From a checkpoint of a small mixture-of-experts model trained on Wikipedia: a shared expert of 128 neurons.
Below are experts of layer 4 (counted from 0) of a mixture-of-experts language model. Rows are named up (a neuron's input weights, with its number) and show model dimensions 0-255. Each number is 128 + 32 x the weight over its row's rms, rounded and kept within 0 to 255. Numbers have three digits each.
Before each expert's rows: "gets" lists some tokens that make up at least twice as much of what it gets as of all text. This comes from a sample of Wikipedia text that the model never trained on. Tokens count by the router's weight.

# expert 25
gets: "%", ")", " —", " ==", " Candidate", " 0"
up0:119123116079092146073115163152159160077176123132135160116167071177141117079172096131111109183131132146136191088114119134156124142127186080120125127127094095229138099121159118113135123113157160113159126078087122149107184196117103121124137107114176126100090145146112210158100196130124142221100089148091168127129075134127111153138183186115028110095105172075139065141116119129119069195100131132131158156096164115125069125117139170117166183149126124126115144097078136133129198139106116105084092145178120157124162156096087020182117148141155155167084067178089144121123125102088127117069139131105141165125098129102084123127105158136172104120166142137141132146153161107128139129191069109142103125091099124109171145122127096113081122120110134125121115123112145094162084161122162
up1:047125119026153180115098129149098129134133168119149093131161116117170120114142131143128142123141159110098133157104154088128192136111134181143122135118138188092112118060087133162140131159113084115194128090111132137133083132116088083071142115171129097127135125163116124107148093101154153107160112139130134096047117055120061151166157144052110195149140097100160141108109112090138171157074153184115082135060101076110136108136168163064155125122129128152145105108164117124138172124120160106116158142150136152120150127146147129101180109147118116100148078146196163129107158131114179099175147071092066076087161135219145134126168178052106176098140141133134086110160075145170107147127098108093133117085126129111168081173180128142117120099089115151173145128051175163167100097143158
up2:100146101084075134114132097110161088091139120120113146179107126125110095120023108125117092156163156155155177131049190145146070128127140127120181120161048132141109126118201059151114070147145103073085114134108140126119134125150192198068181170148099186104142095090156115134167153088067147169141117061178054179138078148125083093124115137143135137176129092141155175080137127141091149128083098088143137112139123099137126190099138097115137162118094145106142161112194151175156106114172089137125132137085040106144123172171104117132102190145159155146158171127107115120150135162129142185129178161096156110117103101131114083095156132145119136142135170183157137116118127095191175147143072093153112138162143131162132138093141066080157094081153160143110084138144127121124118118124123
up3:134114080104180101088124121135117073094154126201088185150144128170134118116192086136104159159134120173145082086152126131131092197074134131156101127111093083141034128118150115140133147116169157132096108137140097155083142103133160093123089199114141165143176104145092101142129140136127106128145155105136108116043147138164203152139155104090113105154115103119149144078148148131109081127170108129168156153074172124124105154113117125093148168092057114116101062107123060104121119164041096148127093141179128131070148140133082104124133141108138129135088172162062139159129124080151101103103124137130121095117136138095146195197123110175140143176153077143157094215175149117116111114209140128182101114115079134144155138101064049137123101143110134078134117132134113112132120210080140
up4:145134098129115111149066199149115166151128114137147120117144083107121140123074184136118128147151123089140139118124162130146165160107160124151117155133143125110153127162194115075123120133120111101125121093137083109115084120148121175141148131109139147136146159131135166085085090109142140066078111137129120222130140150086078155140107122038162158144156149077119129142171073109103105160092133091136092144096079139115126117161159174173116173115141128113140108123127174103156117088150161130065112082106114145108130138106168166084131093086081087094105099108141165064132183170130128118164067061168124084117177118113154105187124141101105162138131113078179177131123176138119177137201113141102108012115181190081087123155044177083133091081108072108164099137117081159133178143169155
up5:144142232108092046148139143113201132074123120081085123149111091150097097109158136159054072108122121187113124124057128131111037130090133154108118114139104120169117180051122102107132127140088171124106153097134094104212105113100104129099138211114128096197122175109114186097134123167124070152190139128092110137119133143108110139137141130143043083092155151136162152183107155180066134118080165147125132159150143137179088148159092135100149141094196115113128150095156119214131128169117133089072150160129140137132192146104149136183122139139116119093105119143108169125121131145120102101081153127091151135144116107085141134139116125081180098092174144165168152163101120105098099122158115116134123142112133166098152131151133050122096129161122173077139110168144157072148114130136169
up6:147119123096157166154110151112186099075125170136118106099126120121165150110108138123127119139097108192108193072145135069137053103153089132101090183062159138135058120102130085151082096141156145141115150099152100144044170119134132139125164119102085152119164066118048121151145104132171088032113066116140110127126151174126118095134044126118155167140112132130158112214075135130159087151172100125130146142068131166129102133114122134091134127076142125085101143131147167099127147095151094141139108120157105120104114118196136174153083152118117080141174159141137121144085138176137092145142077133120124129156134192145171122126148133095151126181120105128151118139154155098148163160093146120087127060187177195210204134122142168121178170198091179119138116144162127131151124098099108
up7:170152152147063087106132152108124113094091156085134098178166179144116136069088103090126129143128148079104097134155142185152158094088140164122097084134173161199066156138194142150096102083122116158129107096081113123113132168108086088093151115103179179157085086092153132163093118107144073132187135127108203140106145079152138153166092128109038175131145137134146137119126092145135139099094129134094139130133126152177163134141189144145152059141179149087180109133094086079087200156136165105123089121130114149125144114065155120157148148106047136153108071133155176124103110159139147092123128193155169071143130138177118121186166128099148148117169152181139174144138150131123126111169147156163093123149108194136082124127153169113125141086138186163083119162106133117190120082171171
up8:137089146104122182120187154132122097118149194160148176136142096109170135177190152121115161097112122159154123051139124085141109114137120111167143136113149114067131112187144161095112110137117081111128112189055098072120074188084128138104111124155150121159090085175154104086129125109122080103194165128151086145077142101191083132141131132137121158131078165146103132104154101138084091117097180091146128155162150105136115121110127134185102098151196116062119097150087140116092150130148174082155124103145097101117123174146103177138151119099080099159120111191146121162126140158134125165112093138190199086103107168211137124124099148122108128149194152164180209108105148167118150116132111169142166146140214112119084170121093142181075118124140104124098122059114132100117152090067169
up9:058137113152142115032144132134110136121152192088101083186203087114125143149119163093089135128133045136174139159091113101126119081169107104132110169084175151118172140145142126188092183149107070134167071101105081108124076094117149068153117133128153145177069114105105080121099112136177088091131075150165140113168142161097139152119146111128095162084126115170167071169145214133117109127180119152114141088152168130127151133168129142111111133097143161106135153142174082159054113206147137150137163107151098156171157132090125184091089124095111203146107096137178102151091094117088095171071119086142155155106108100124127086179113154131096166056115120111128112155125184164109129197143136112081153109148121127112114132103139097157156137091112123109157119144169154124178170134130138
up10:103175135118127066165074099084140168102123120140144076106109119151110103105084091126134079141144170149139054147086164204062132132134125144128133186138135148138061153176127121073112055148075111156110172160199185168132162145137143151156162144105093108113165127110124159109144239104067133190138123121175164137098120149110139121137185119128125047124120167097183079196158087106096110132143151123149169150066169173131146142151096145091115160115102110132200166126106134097184155115140149127154120141100116153144206100159168108074108153115134095070135124090112133108139171127192119119124143130112076165159144161113097133131055196164134152126096111179113108092125108122120122130143168098110132123180101153116124114144132116199117094147114165087147090150155142169148144086120137
up11:176111134149120168109138129152160116045148101118144126071117148124113135139105158093093130139122141146124141122157116150128084105114175133091160147098076074155079142079136100031083098164121187162119131094133141125116140175103128160095141125110131116110140148145114172145109136125102101116141127110166140167176123110041114091115130079144183156089065178134111102107091127187124111141142136109135134157017185109143117158119122096159165165155150121155101099128173144116124113099078104114160108142140137098172144144063105120120151142095157105136136151080116059156198134111091154115164216117058133111115116125170098076156163155078068092140114096135150189097095110052107114132032139127140178129108165142192145117155136179082138169183087139158115141141115083149087142149170103
up12:188097105124120142191066161099177106144174112160147170124129108151084135189162090119134113145178139114187162090148099101154110129144158128101134118125161062154131117172155166116170103161144083100138134164106116097055152131106166173111099164110127107169150113115170115094058120198155204114081140098156122121099100168138120092156123161140153143088097157110148123132111126139196160167087160144119095097067098133032140085123088149138188121005105187083120147105080126141109126089088103160130107076156168067175122107172136140161123138138129136084156152119137136078099096140098120123146117090086161106166136106137127151130146141119139173113174061126150095084126175134103132130117114131095180178096178111075134166161075094115105134082164108137172097146132128154112112135118083
up13:108158137159184092147107117198147123115127145173186141124078113124100090148137139134101097144121138147154089121132097083136157128109148146103124159191070094120154137147093077112141096148162161114099174150120211094175174101176143126166156110118082133170187140080101122050118143067102199083113146131225132129179129187136158179140162131191132103143137094143142152105146159152127074127155116185119090147099081135116105124111115157121155196126115086126148145112160152082068062103155097138117099059074090115116115138120170119140186061138184150126123094131079099125086198117066147135193162130133097159120124148068098129135153070146097107130121130091119157119099150135137105087111102124163161178113099143117117165155120137062084138097105131084179114126111153122133159077150150
up14:207113167111130086130084075058141137171103138145190161089157161126132113121104165097062148130131210183183082053092132172091148130118120145116150088154211125101105090109139152131163120106131117176157108080115067090129129135110119139146124207100139156040172126115140164098157110098096147111133135179135084131135192137180162164145183070076116099192109126129165099146148100143124203124154099164112152157135184132166189093167170175156081133084125090110198125145147142121141125103133144139158187134138135143134134143173106075118178095153152116087124097159083125156113217116097144118108130136210123169136135169146150174118140116138137137127162140114144095135098154137130103143099124134150129138104127149139171112110068140065156154137094169161167117124115098135153136138146146
up15:173108030149138110179135173178125102150145103147153130094054145121121113160139031094083102184117109131086125119071165140164120141076103158139164152117122157136122118125131121169141143142121111127095115171180171167122127106150094147112176186151171082100138153180099095141165112098132172139150108087097112129134114125132113147153142115138111126125102131140126182111107166138113118129119192155141124153196130116128205158130126123131141120183156141098138154168149135098161157163126133092144136164039083093108137094152120091153082106141160086106115094081120118101135142141157192157149128051146105118109177100201138165017073163156171148171114113134123111112185063169164143134131113094071081167169106098117113100140174109184162133129150108076170117126187127168112133067141099
up16:103129083163104174146148110101176133126134134156072160206105092112107081087074109138128162151090134161117186081103130136194180071197151125117134170119124134074119147133106176079136181135158138111105144191109146154113064145095127149114129158131171166141128141099153157151120098148122123192142144179106116139140111147151080112109105110105168116104103174117099126159096156114146130161127118124110068141120137145142162135133044153099174177126146120186097163087172144170160126086116125106082130059179083148145162141136112210156098149156123165096115126105108088176153190088142116119210138156076144101077117100107135154180149051171197094135101138099117125135125169101109190117100102083135096110096111119154112123074165110088103102090145060126125117112169088166110089186126121
up17:079153138130117075160118155119118110153148160158127134147189097111083120172141077112106105130137117169139119121148056123189107186112122147161091170158132107118135199166127140166083056128129115115192152104029147111162180084135110127120104139115099144147182135094142117095153124106118147112034098082201136141067120122133118122151185132137126099138068166162112104115151116126070132168128200074095143148127099098104125182159090127095144149160179157120144170136103108143171130066139061124199131099191102145154143086188171060161101155114111136146102109156079157161090145110094104089171102096155126095113139107157146152125088132200127118094184157125134117080116156138123132105087157158042137149164148109137143106086110165124103123151082097160106084159093132101138108131120150
up18:102093162200124102137120132102101188186160112099128125108088091144076092145135164164134095146171127105092092137121142171111184171151128135096168140172157142181095198149154082115070111129128116168157143136115172113126080137211123184068142106149118118144171150160128096105091105140135164076097131101150107056128156129123091122118131085162097142122084110124112134133141090110111154058067123110118113083154060156106156165107055176079102114164120123107155126124138116085128087160145139091145094104131065185141138130096128106118124170130126073104099098130106165128184177153161158139163120162139117145114110065198118135145166123217125175098163155082086147154081105135173126114096172124114100103102102187146198130192148076083148126169079136147104096163136124096137126078153120
up19:152159114074117121176123128122138127086138092134073150161098087136160155138171211094169111096082094104128078078103110144115070110116084150143185120074143099151154126102095174137117118147124132099158067127062190165155191151077121165145125090157112078084125086139177108103102162172089120172158167102187153147053075108083109107064197160106113163124138119145148160105125113174120209120106187103167119128175132181159160140138119101196137083151142109147111139147142129157074112126151095097147115152130147139151145159148105148057081075130142131144115113088181118082133097103144106157115155144147141070112133112209122057128138132094118108118176110157122102104100145094207135161142170100128108181159136169124100135137161123155182112178155129144177119101160130137110145136146162
up20:092100156093158091086091143148130107074084111148106114081120144127149117125090109147153131098188048102152134095099132131143168135115126130100152087138143198139132165185105184112190086122085086124144108170140139140082092079137111118082150144109090168083085081132126073136102135154179098101129113159139155165100138053131092079125145122159123175194125135151084158151173121143118092119165143140173134122098157112093147112110114089122136074152110119133139127122125157135131129163155135097177113077156138066126159153132141131079105155084145053085154178092091116160091123126161096178132134078213130080113114129110097175086140144110097128159075106130122157181129142151142094149179170111182089126217176110186068097134129175135142148170140146144099117093139037137138179149198112
up21:153123150160117078108153124093097179101110128075131120160147152132128118111158184125192072153107065137151129091113103170111133183126057107104107184083190073132120083140099162157154170143118146129174139106139164052155147171103149135153171109123134152092087115099129116202129145098155121116167192105158088108152080072123117110104118154177126122178145104180141177099156189136136143122123155099128137132172205134141152113144163121118060102076087142128130124106103136032029162080112086117120153130110118116126144157109148162144093174122115103186155151120148090099143114109060121154140153065143148180151092078121137114093158140139091114128185188085146127173072134120134153161139126193114073113111120132138131088123101156109181141192166107113089158078139082114113129111132136
up22:135104157101134170138158101120130126149159105122106181102196133176125132110112150145071103129124092118105152110113153138133139110077111093119159129224142073091201128146161150125118133161103102130149100116110184112131144103109114087089174133107109117117096180162109117096112105036141118151147095174099189110130066153191168171176122151145098143125113084106184140137177132114135178126116113164086107084166117128115094138118110191130104154153152090068136121152033126086086156128084180122110137111134110134164159122070149146099209140136187118108078122155162141151144125114106119145091077068162138131092124130171100166147128140160139153072071093121140126110103143119114066134129187106062136143025115090112142160079122166161115111053121096123156133159144127090160087116195121
up23:098143113105134194091098131174140154148107123146125106082073196135128143132129128068111095113123119076149126115166159127134199075022139104107157082112157111151098119071088128146125134121056084112099090137065111190106157140152111132146140142142111106057143074122127096175113148089107108103166145114117137111157119057094085106123161166164114158180196182118124077199139142095214093173173154134123161135137173133125148060122156138149156106135113069114166080166151177146140178097129134078128123101109087129131150120177077151114150121207085124115189119176124127091120090133098216166125141080156173093106136085181088127131142100091095119143118143130101158113136115168171100131109142109105149142166152103105152061115138170146155098128111124150107110098133142150145150145159145
up24:142117070135187164138061150100112104134183137155194155122120130096061082165119118131134110140142107076105153146094106125123115132089137135091146048113098151108181052146148162189145121142077137078152108191096165118144112142139083166139134123133142126149157139142145126197130135161107136105107157124130098126136041152100058130088135114115146174133099066089102210103107180135104184128092199114129099094100110111179169163166121122108108079137126136114141178153152125080101131124150190097112144146136097123144113160116092125119124073153127096160129094101156078085134189113123132190204168095083168101136168080151135081085123171125085166168213119105082132105127103186166151089172117106129127100125140173107088131127093107139192111140116177141135134086129130093171151156131124
up25:148110141130164151137137028125074092150122125078170063147153121151108161158096144119132090075158126119134089214129108181060104109174107083146139129203068100062168109109122091152121078125115099131131167132091129169186147135099157130136119143163152164122171124118137165048189137125135196100097133144143114216100157076143123109122154152098144125149122096115164118168112119088092194088149158107073125144115109180134139121138166085135123132077160142110153167069090126120176150107135158165090114129165118086112133167104155112136102179197157176170153136089007120076130128108127097141117150128144177140139077098095127104146189120115143146123095105133130150115107152138124131112182139155145108075092108157089118118112087144168154151099138132130108161163125177114160141137078081